config = dict(
    n_layer=11,
    d_model=192,
    n_experts=128,
    experts_per_token=8,
    d_expert=64,
    d_shared_expert=0,
    activation='swiglu',
    moe_layers=[1, 2, 3, 4, 5, 6, 7, 8, 9, 10],
    router_score='sigmoid',
    normalize_top_k=False,
    routed_scale=0.707,
    balance_loss=0.000549,
    balance_bias=True,
    n_groups=4,
    groups_per_token=3,
    init_std_router=0.0158,
    lr_router=0.00348,
    vocab_size=8192,
    norm='rmsnorm',
    norm_eps=1e-06,
    tie_embeddings=True,
    optimizer='muon_hyperball',
    lr=0.00662,
    beta1=0.95,
    grad_clip=2.0,
    batch_tokens=[65536, 131072],
    seq_len=2048,
    train_tokens=907400000,
    steps=9367,
    dataset='wikipedia_en',
)
Below are experts of layer 7 (counted from 0) of a mixture-of-experts language model. Rows are named router (the router's row for the expert), gate (a neuron's input weights, with its number), up (a neuron's input weights, with its number) and show model dimensions 0-191. Each number is 128 + 24 x the weight over its row's rms, rounded and kept within 0 to 255.
After each expert's rows: a language model's description of what the expert responds to; "comes after" lists some tokens at least twice as common just before its tokens as in all text. This comes from a sample of Wikipedia text that the model never trained on. Tokens count by the router's weight.

# expert 17
router [105 124 109 137 134 110 158 140 136 153 100 140 111 113 120 131 143 120 136  97 159 137 147 114 114  98 126 108 126 112 135 139  97 166 133 106 121 132  80 119 120 100 102 152 124 159 130 139 156 157 162 140 114 127 111 150 144 121 104 137 151 138 138 106 140 159 103 150 150  94 141 141 132 134 122 122 129 100  93 130 104 137  69  87 137 109 132 130 116  72 130  86 102 119 145 146 118 134 122 142 142  96 129  81 151 115 141 128 107 138 116 113 131 117 144 123 125 137 101 118 131 154 143 123  83  81 133 101 142 163 123 102 158 145 157 140 128  66 154 141 175  92 135 135  94 129 168 176  97 161 128 137 150 147 125 119 167 137 122 110 108 111 170 154 146 111 163 108 165 128  50  74 128 139 170 104  92 118 112 159 148  95 150  48 149 151 132 147  97 149 133 124]
gate0 [117 143 138 146 128 135 105 130 108 149  89 102 151 122  94 147 163  98 151 141  93  84 148 133 126 109 147 127 115 159 116 109  87 135 128 108 121 146 132 171 127 125 148  98 154 140 113 152 103 128 123 115 153 132  90 108 154 137  90 130  76 104 138 136 126 169 207 114 128 126 136 104 123 116 119 140 105 143 134 139 109  88 112 117 126 132 166 130 113 137 176 124 129 111 116 127  97 162 165 157 121 141 127 118 108 125 104 129 104 127  93 159 109 166 128 102 139 132 129 143  92 150 122 133 128 138 159 129 111 105 153 210 138  95 113 138  95 160 137  87 155 125  89 164 117  92 126 143 124 144 102 145  69 119 128 104 113  70 174  59 104 121 121 147 149 145 143 127 137 124 136 157 107  54 119 130 101 107 154 156 130 140 138 117 144 132 116 106 124 104 138 142]
up0 [139 164 163 159 165 131 129 139  98 154 128 166 156 192  82 102 118 178 140 133 165 125 120 124 119 136 117 135  39 128  91 109  99  98 131 105  89 127 168 125 106 164 122 121 137 121 151 112 126 114 117 129 128 157  58  73 133 126 151 104  95  92 144 134  99 126 154 135 120 125 132 124 198 128 149 141 130 108 143 118 137 115 134 128  94 142 124 147 101 186 135 126 133 130 150 146 162 164 130 127 129 151 124 116 159 139 147 122 113 125  75 135 111 138 120 120 129 145 133 129 120 126  74  50 131 181 129 129 127 134 128 127 117 118 113 147 114 132 127 130 150 145 109 129 129 128 131  98 112 149 168 133 164 124 130 139 133 125 141 132 111 124 116 127 102 136 137  89 132 171 155 124 127 153  72 130  69 112 171 131 125 108 104 147 137 123 128 147 124 124 126 126]
Description: Common content words. Adjectives, verbs and word pieces in descriptive prose about society, health or activities, e.g. independent, free, alleged, tired.
comes after: " of", " and", " for", " to", " in", "ing"

# expert 48
router [140 180  92 173 131 126 117  97 130 159 150 175 150 136 140  94 176 116 135  76 145 119 133 143 144  99 102 101 114 154 105 167 135 173 127 142 136 156 123 157 137 111 145 124  80 179 163 115 135 131 124 140  81 151 108 161 141 164  82 138 178 153 151  99 167 134 130 155 178 139 133 134 124  95  74 104 151  90 116 113 101 143 104  66 128 144 164 128 115 140 135 140 154 116 108 152 117 156 122 137 134 148 120 127 175 155 134 150  88 134 166 103  98 110 177 134 138 126 143 115  96 109 123 107 144  99  98 133 141  94 141 148 120 157 125 154 143 137 137 129 107 124 146  98 119 120 135 139 119 110 125 134  92 130 110 129 129 131 133 151 136 115 155 137 162 112 146 125 128 129 124  77 128 150 163 130 106  97 110 133 124  80 100 112 142 137  79 131 123 138  87 116]
gate1 [112 134  81 134 120 146 125 131 122 187 174 125 107 109 160 145 155  98 127 126 130 127  98 173 144 103 106 176 134 132 161 135 143 112  78 132 107 110 123 122 160 132 114 128  99 145 143  95 133 159 137 161 136 129 158 139 128 163 105 199 131  99 119 132 132 126 126 131 128 105 118 127 125 119 140 126 121 107 146  69 144 135 166 141 137 186 108 181 129 132 115 112 157 110 123 123 116 142 144 172 139 136 100 106 151 168 132 115 149 150 124 142 168 104 141 126 137 132 120  70 122 117 133  80 100 101 164 125 149 131 136 126 189 123 128  94 160 100 123 127 104 115 122 164 117 167 108 152 106 112 131 144 121 126 123 107 147 128 116 141 110 128 155 150 143 121 117 169 102 125 144 129 168 186 136 128  75 107 131 131 142 127 128 123 124 163 110 114 138 119  66  59]
up1 [125 102 121 157 156 148 118 122 131  77 147 152 136 133 115 138  92 138 119 146 116 135 136 121 127  93 135 155 138 132 111  82 160 128 174 109 140 133 124 121 138 168 103 120 154 121  99 132 103 130 130 120 137 117 136 127 111 126 140  98 124 107 123 131 125  97 114  92 102 114  83 128 136 128 123 127 111 140 127 191 156 112 150 118 169 128 187 197 143 136 123 120 141 114 167 127  93 126 145 116 210 175 132  80 152 141  86 125 146 143 135 124 112 111 138 159 125 140 114  83 146 130 131  86 130 127 115 129  85 140  93 156 123 130 128 146 127 131 123 117 116 156 125 145 148 113  54 145  98 126 108 125  87 125  66 127 114 173 131 143 130 162 157 157 125 133 138 147 103 182 126 179 122 121 113 174 120 155 131 131 140  85  76 128 119 130 115 126 118 162 104 119]
Description: Table cells and numbers. Spaces, pipes and digits in wiki tables of statistics, election results and coordinates, such as | 26 |, Turnout, ″N.
comes after: " |", " ", "0", ":", "1", " ("

# expert 20
router [127 138 121 157 154 127 129  73 134 151 112 104 144  93 125  86 141 111 116 125 172 127 166 115 154 129 144 103 103 142 168 102 122 162 165 123 146 121 106 172 100 118 156 139 110 110 132 165 169 127 133 167 115 177 138 148 133 168 142 146 146 125 151 107 160  95 144 134 143  86  80 128 122 163 134 109 141 158  70 135 133 131 138 120 121 163 142 135 137 153 181  93 105 130 151 128 137 148 162 123 111 109 129 119 140 100 119 123  90 132 132  90 101 149 161  76 120 131 115 141  84  89 131 150 141 105 105 118 149  92 115 119 167 135 157 180 177  99 101 173 110 113 129 115  90 116 166 163 101 156 149 134  98 141 132  85 137 124 123 144 134 109 122 113 138  89 110 113 130 135 120 120 132 137 123 140  90 131  91 158 162 115 121 129 100 168 108 118 139 147 120  95]
gate1 [ 90 130 135  74 119 155 135 133 131 120 185 141 100 131 131 150 113 114 118 200 129 146 129 126  92 153 129 117 102 123 128 133 132 135 161 150 133 117 128 125 171  23 133 136 108 128 150 158  72 154 167 135 119 105 135 128 127 141 105  58 137 130 151 119 134 131 129 124 133 155 137 144 132 152  93  84 131 160 127 155 124 133 100 110 155 131 118 129 116 103  88 130 134 132 130 154 127  87 127 134 134 152 112 125 128 114 127 129 148 112 114 148 128 148 136 136 125 152 103 126 118 132 128 128 124 124 155 128 100 155 154 118 111 140 142 117 151  82 121 122 133 101  52  51  94 134 119 156 175 187  98 122 147 111 120 105  54 109 124 159 130 134 129 123 152 145 132 124 136 158  86 135 139 113 108 128 130 117 174 154 130 161 127 122 134 139 143 101 124 126 118 129]
up1 [108 102 126 124 122 113  86 151 125 108  82 111  80  88 123 127  68 106 111 205 134 134 134 128 135 120 128  68  69 135 121 133 138 145 169 144 120 133 106 126  88 103 124 110 110 133 154 109  97 179 120  80 130 118 130 142 104 137 133 128 131 129 134 132 120 128 170 130  68 120 146 101 138 130 179 117 139 112 121 129 119 100 103 124 130 132 136 130 130 125 116 167  92 127  94 109 170 101 115 118 145 137 166 103 124  83 117 125 123 207  74 120 162 129 126 133 125 124 158 123 126 118 104 178 153 135 146 123 117 164 146  82 126 134  85 134 162 104 121 129 120 126 154 112 115 119 128 149 131 118 115  60 117 100  96 132 120 134 144 134 106 144 113 124 111 140 101 119 136 144 104 130 131 110 121 130 129 137 107 128 161 129 168  70  91 126 132 125 113 167 109 140]
Description: Numbers and number words. Digits and spelled-out numbers in counts, ages, years and table scores, such as seven months, 20 years, 6,138th.
comes after: " ", ".", "–", " (", " $", "7"

# expert 28
router [175 152 104 155 164 163 116 108 138 155 133 150 146 139 167 128 171 112 142 115 125 144 143 114 130  99 171  99 106 179 124 138 112 133 125 113 131 132 102 131 127  80 134  98  99 145 142 126  95 155 122 176 125 114 122 169 145 168 105 136 163 148 166  92 163 145 119 121 154 142 153 147 102 127  83 105 136 109 106  99 131 121 118 140 134 142 147 125 104 102 108 119 110  91 144  87 112 151 126 111 142 123 155 148 150 150 133  98 106 127 160  89 133 115 139 148 129 128 106 135 105 127 124 114 151  87  94  91 182  73 146 133 100 149 165 166 154 101 111 138  97 147 126 137 142 122 151 171 141 153 113 143  87 169  86 104 119  98 142 158 147 146 156 177 132 101 139 161 144 155 123 116 118 140 163 148  99 136 147 119 152 141 104  56 108 134 118 132 133 129 115 111]
gate0 [106 131  93  96 130 110 132 136 128 132 128 111 128  88 134  86 130 134 110  81 124  93 205 132 117 111 135 132  51 149 119 133 139 141 170  97 129  84 145 140 124 170 152 140 147 118 180 153 132 140 136 127 129 103 142 127 167 127  94 189 135 120  99 121 168 129 136 123 128 139 151 152 171  97 124 147 122 121 129 158 121  87 143 110 174  73 116 128 147 142 121 160 149 115 154  82 141 132 128  97 102 125 121 136 111 124 127 112 182 127  67 121 108 112 126 155 161 162 112 138 177 136  68 119 127 103 114 139 123 149 126 165  88 111 116 128 126 124 129 121 128 154 153 105 148 136 132 131  95 157 134 130  71 135 123 117 160 127 121 134 113 157 131 135 146 125 114 124 110 145 131 119 148 165 148 135 112 134 163  67 114 125 113  78 107 142 129 125 100 125 123 142]
up0 [143 125 170 126 151 127 130 107 122 186 115 137 146 137 137 137 105 124 133 108 113 126 129 115 120  57 128 119 114 136 128 160 132 121 119 137 111 117 130 129 137 130 120 129 126 115 127 128 110 130 133 119 135  97  83 161 141  57 136  98 116 130  88 112 109 117 128 113 120 134 105 179 121 169 123 125 125 119 128  89 102 112 100 126 121 158 127 170 152 125 124 138 194 123 128 134 153 112  91 163 128  69 125 117 171 101 135 132 127 144 141 133 133 138 233 119 128 121 151 111 108 135 173 167 110 136 108 126 134  65 172 136 124  99 157  93 121 129 133 142 160 129  94 125 127 116 141 137 158 126 151 103 144 114 144 103 173 115 110 127 132 134 147 144 120 105 142 130 175  80 175 139 100  91 125 126 148 119 143 157 104 135 123 147  85  76 123 139 106 168 124 145]
Description: Line breaks in infoboxes. Line breaks, table bars and spaces closing list items, table rows or infobox fields, such as track listings, personnel lists and discography chronologies.
comes after: " |", " ", "\n\n", "0", ":", "1"

# expert 46
router [141 118 126 129  99 113 116 151 132 124 134 114 134 118 134 136 108 125 140  94 164 112 119 106 135 153 122 126  88 123 107 115 107 157 161 114 113  98  91 143 121 106 142  91 100 120 120 130 167 159 130 124 118 125 121 146 124 158 142 143 132 143 180 132 171 138 131 144 149 153 121 137 124 178 112 140 128  95  88 128 134 159 154 108 151 163 143 167 151  83 156 107 142 103 152 105 127 119 144 129 112 112 103 115 123 113  95 139 103 141 135 113 117 125 168 118 141 149 150 111  99 118 153 180 117 117 113 117 178 119 150 113 128 142 161 172 126 126 177 164 149 163 155 161 126 113 125 199 127 215 150 135  95 151 142 112 127 105 120  94 173 121 140 158 112  94 141  77 122 141 130 100 106 140 142 124  86 109  74 171 156 102 128 171  94 150 121 131 160 132 141 117]
gate1 [135 130 124 157 123 120  90 135 132 132 136 143 196  93  86 137 169 121 188 113  98 126 159 125  95 119 137 129 129 141 140 134 113 138 101 109 144 170 147 133 158 103 109 147 141 151 117 129 126 119  83 148 129 147 147 133 161  65 120 123 129 105 127 118 176 154 123 178 120  87 166 158 134 112  98 127 147  90 135 168  71 123 142 127 123 130 115 119 122 116 125 119 169  99 112 135 140 150 124 128 122 172 128 172 155 119 130 171 138 144 107 124 134 126 116 141 177  85 140 124 116 115 138 124 188 120 148 217 124 141 134 151 130 147  91 126 149 131 133  98 133 153 137 120 123 109 127 100 136 138 144 122 124 120 134  98 121 130 156 156 122  94 131 139 121 151 114 146 137 201 121  96 177 119 129 109 121 131 116 155 119 150 117  89 131 133 128 181 157 144 130 160]
up1 [117 125 122 137 131 136 127 120 138 107 175 133 121 180 129 121 148 169 128 144 129 120 113 126 108 121 130 181 166 160 134 129 154 142 133  93 129 129 115 131  96 115  74 126 151 115 127  99 100 132 130  90  79 123 126 162 128 140 135 141  96 145 110 129 103 172 106 124 118 124 124 114 144 158 136  96 128 176 147  86 128 128 147  40 122 122 133 123 183 149 105 152 134  99 113 143 134 123  94 100 125 120 129 140 141 153 159 113 206 119 122 177 126 124 117  98 121 124 147 111 138 129 124 133 130 119 131  76 113 127 154 138 171 131 149  86  75 131 159 190 125 142 143 128 129  82 147 122 127 183 136 138 134  78 143  93 142 127 141 138  91 127 151 117 111 129 146  84 142 128 142  97 120 140 111 134 132 113 192  81 129 124 130 150 112 128 112 152 126 109 132 137]
Description: Number digits. Digit tokens in years, counts and table figures, often the last digit of a year or number, such as 199-9, 201-4, 11.
comes after: " ", "–", ".", "201", "200", "199"